config.toml
d_model = 192
d_expert = 128
d_shared_expert = 0
head_dim = 32
tie_embeddings = true
init_std_o = 0.0
lr_head = 0.00724
decay_fraction = 0.858
Below are experts of layer 2 (counted from 0) of a mixture-of-experts language model. Rows are named router (the router's row for the expert) and show model dimensions 0-191. Each number is 128 + 24 x the weight over its row's rms, rounded and kept within 0 to 255. Numbers have three digits each.
Before each expert's rows: "raises" lists some tokens whose logits its average output raises strongly, later layers aside. This comes from a sample of Wikipedia text that the model never trained on.

# expert 55
raises: " ", " see", " \"", "\n", " and", " he"
router:094151122113106113108105135173122149174102119136131150122147122148107133153143143115129110162146097145146122136102148087165109106157154140141225127136116150143105130148155142112119109127101077152122125135138131132150155123143180079093099180131123138159143113149141106110154111111067143105116183081164147140151154154125138158151153154142101136102112093182107134114147116130119099115148112097146164119143096153099135106099136118166151084130132164126097132124116151123140141096146099141150092134128128150131103106160162112140108071102121144119141103136100105136111107127145112127

# expert 37
raises: " the", " a", " it", " that", " he", " this"
router:090093125114118152152122121171136174163109102138143148137139149147074121119142095123149115167103143147182092108113158097125156124140136137125153127146126138104136112153117121115121097134175081135139146095133145086165140090148166115115128136113080157137150088148117131161133110116111080147155163121142110118173160135092127118100168118157116146123152102178150121118153139131138127159141090148141135122147138123139130106108155121169147119136137115111124136110110148171117128111167118153145146129129146126114100090125123131112079134182167178116124182104109143160108052144134122117

# expert 17
raises: " the", " ", " a", " to", ",", " of"
router:088089100136096138122139146133147126109126128124114171162176180115129132123138094076121139180160126118115138107111148125138138092105164154126142154149153132124129136134101123172120095121136130155126129115119135128174152082115182153088148143101136168131171129159139109131129192083060099128149144116126153132133141121082135092097138117129106116115161123186142170113165127137129125121132141174153105117134134126091106151105131117166166136125124118105117120099154148146122149122144143150143154143118133178101145110143129154126086119172165138139145154112103127166108087112133133104

# expert 28
raises: " by", " to", " in", " at", " with", " his"
router:118156111123100122150135161136139139108129105125103157118186151164130122134151152117122126173144135145172089159109158103140110066101119163101135127140117114097100112084096127136155089125120125142116117140132136136148087098123128132149120147105113153167114130129124119161124168132134095090140112116132140116128113128081117108135150124144083126108131118168147147107083132075164153139125130105153139083129139110116147160163159146174152146117113174154111118144114141148123153105104074157158080145072116106123131054148108134160102094137143133162107134135088120146104123094147103132

# expert 30
raises: " ", " to", ",", " not", " in", " and"
router:098145098122094144127112123140148135141075096116090143132151128115078173107143143126117129132155128149140121128113160107130113132137099151153161153121118126139113104106134111111140111111113134143154156126163131056166113082142147090150091149095132120158112100151126117121161183129096148141132178107158156117145145146092152119117150157133080161115128147142156170160118084073119133124130096120139143125131117129129108115107134148122178111101144152116102133159118175179150160142117114177159134139108149126129146081158159098152107121155106171137136117161116140096075129115115153133

# expert 79
raises: "s", "-", " ", " in", ".", ","
router:119145128089107159121139148136146148117115103150096160154163167142086188129128126117127122170138088168136135133107135116175144123115125146140143132114156126085175151114143091147135122152175110143130144103132161120136128112140160114120083146123116152131108118176148144111145141119102123113146130121138116142139137120121090156127159161135122125125130103173131153081159133128175097156179100157146136171145157122086155144136149137125179096103106117123114085135139134142131123108114145177144145125122165129139138100159124124079091079153145193099118142098098119163098123103163099137

# expert 6
raises: ",", " of", " in", " first", " for", " the"
router:128131106123116169135151197136129125101117127125112155154178138156103110093141141107160143132136090158108102113096128116133168138096132120146140133129139119119108143130128112148125084167110131174118131137120112138142154089149173100164112138122114139119122105173155156172119131103128128098144168109143122115162141126077121127153154128148108123081151124140124145100108111124143091123153131109147179137171158132110116166118195117174154143137140139107095124155110150153135147104167134168120136121062145143138134103112112104100099071132130117116068110134095102162121137131165097124

# expert 54
raises: ",", ".", " in", " of", " (", ";"
router:106164128175130125130133133174124122149063123129143136168148159132135126112157136118123109112114122124117137137141162146152143122145119136150135115117101131126155139112124098163124091126153114119147166102131151087130106114160131139094089173126114134154168123208142128099149183088112099115167137118133142106164153123123149101115182125133121149107120159143136133149155084110121102152162103131143114106134162112103142143091135100117167149116150134117137137088111145114143165132136127142156124141099182137113136074137129124105136098148146155161079138101074152143086139123189124093

# expert 11
raises: " ", " well", " A"
router:140123135149113099158139175123147137108120138134125156177134123168089152135141176129154105152139118123166155124126100099136142104136140133148159137165146139148106117140111116114160133115130120146135134110154156105154093127165151152154120160059069156155168062145166136138120136073067098151134169094154159147139164156135136108143129151139110122092098157134122139143166134121152098130119113150133119102155124172132096135128145142106159154133088155102097118168125184112141113135127082132146100084103125140126101117138148118109129095134152136123081108126127098111109128120149132106

# expert 63
raises: " ", ",", "-", " a", " (", " 1"
router:122130097138106165112141109154172131129080130106123140144135139135106180107116095130133155123157085161142152170099151135143154089154142123153137131152151112121113107123124113148114112118120120152144147114155104084136117093131156111142083167090088162098140108135169136125129152083116130153131138125163157154143180157114118159144172206127096149116126146154132153161129134134115106128096096105139180091155164125107131102098135145114148151120106151151083109123110151170165132124107119168135081133112145131107138115175162100145120126141112178148135161150107143107116109132135123123

# expert 62
raises: ",", ";", " in", " to", " on", "."
router:114114142100128151107147124139112131131138068172152142161138137168139179092139137105142125164131118139119153149101089106170109123120120170156148145120106124114143155117102129125169113129148090130165143134137141091156123085167158140140110177090074150151150100158117177125117145110127125119153143123145116109166153120130129115092143133160119109123104150138122120159144113141146088182133122119147146103150166144101121130124134124123171114140143147135153160146162144170113111131126121130144118120114126109125154052126118111083128082140105138089077133135094117155101122083171146082

# expert 72
raises: "zar", "age", "gar", " years", "gan", "ological"
router:100161128127112139101127140158153172106119090137104136145190179120096138096161146090125139155104118139164149179133129125145133087126113123104120131139105110121122124109109137141124089138127120176153110091140104124158118129143160126132097151130074123116111111138145143152171143118104123117121125127111155107158135164089121102150136121140081141095148120123145141126144090126157120134150058108148187126128145162132105136119187138144159082122110183146146140150121167133148120115114127157140131065080147125172120095183102115163097130114116114126137127105127101142133119107153128112

# expert 22
raises: ",", " (", " |", "\n", ".", " and"
router:120114129161123154100131113164180113124096117165108153119133169152126150111145153120126144109123104129131120119112119093155118097131121161143161128112137111130135102103136103134158116126138113178165142119100144085145138126169136094164113198081087182128120122174104118109114131088135152149135145127139137123113143152103122131166141143152090177111133136161136125151147104136163088145108121132150157158185190138117102122127124144129189118150125162111141128118121125132150162149149082149143118099132134160114147122125138149100119089125117119117082153111102153126123064140173158139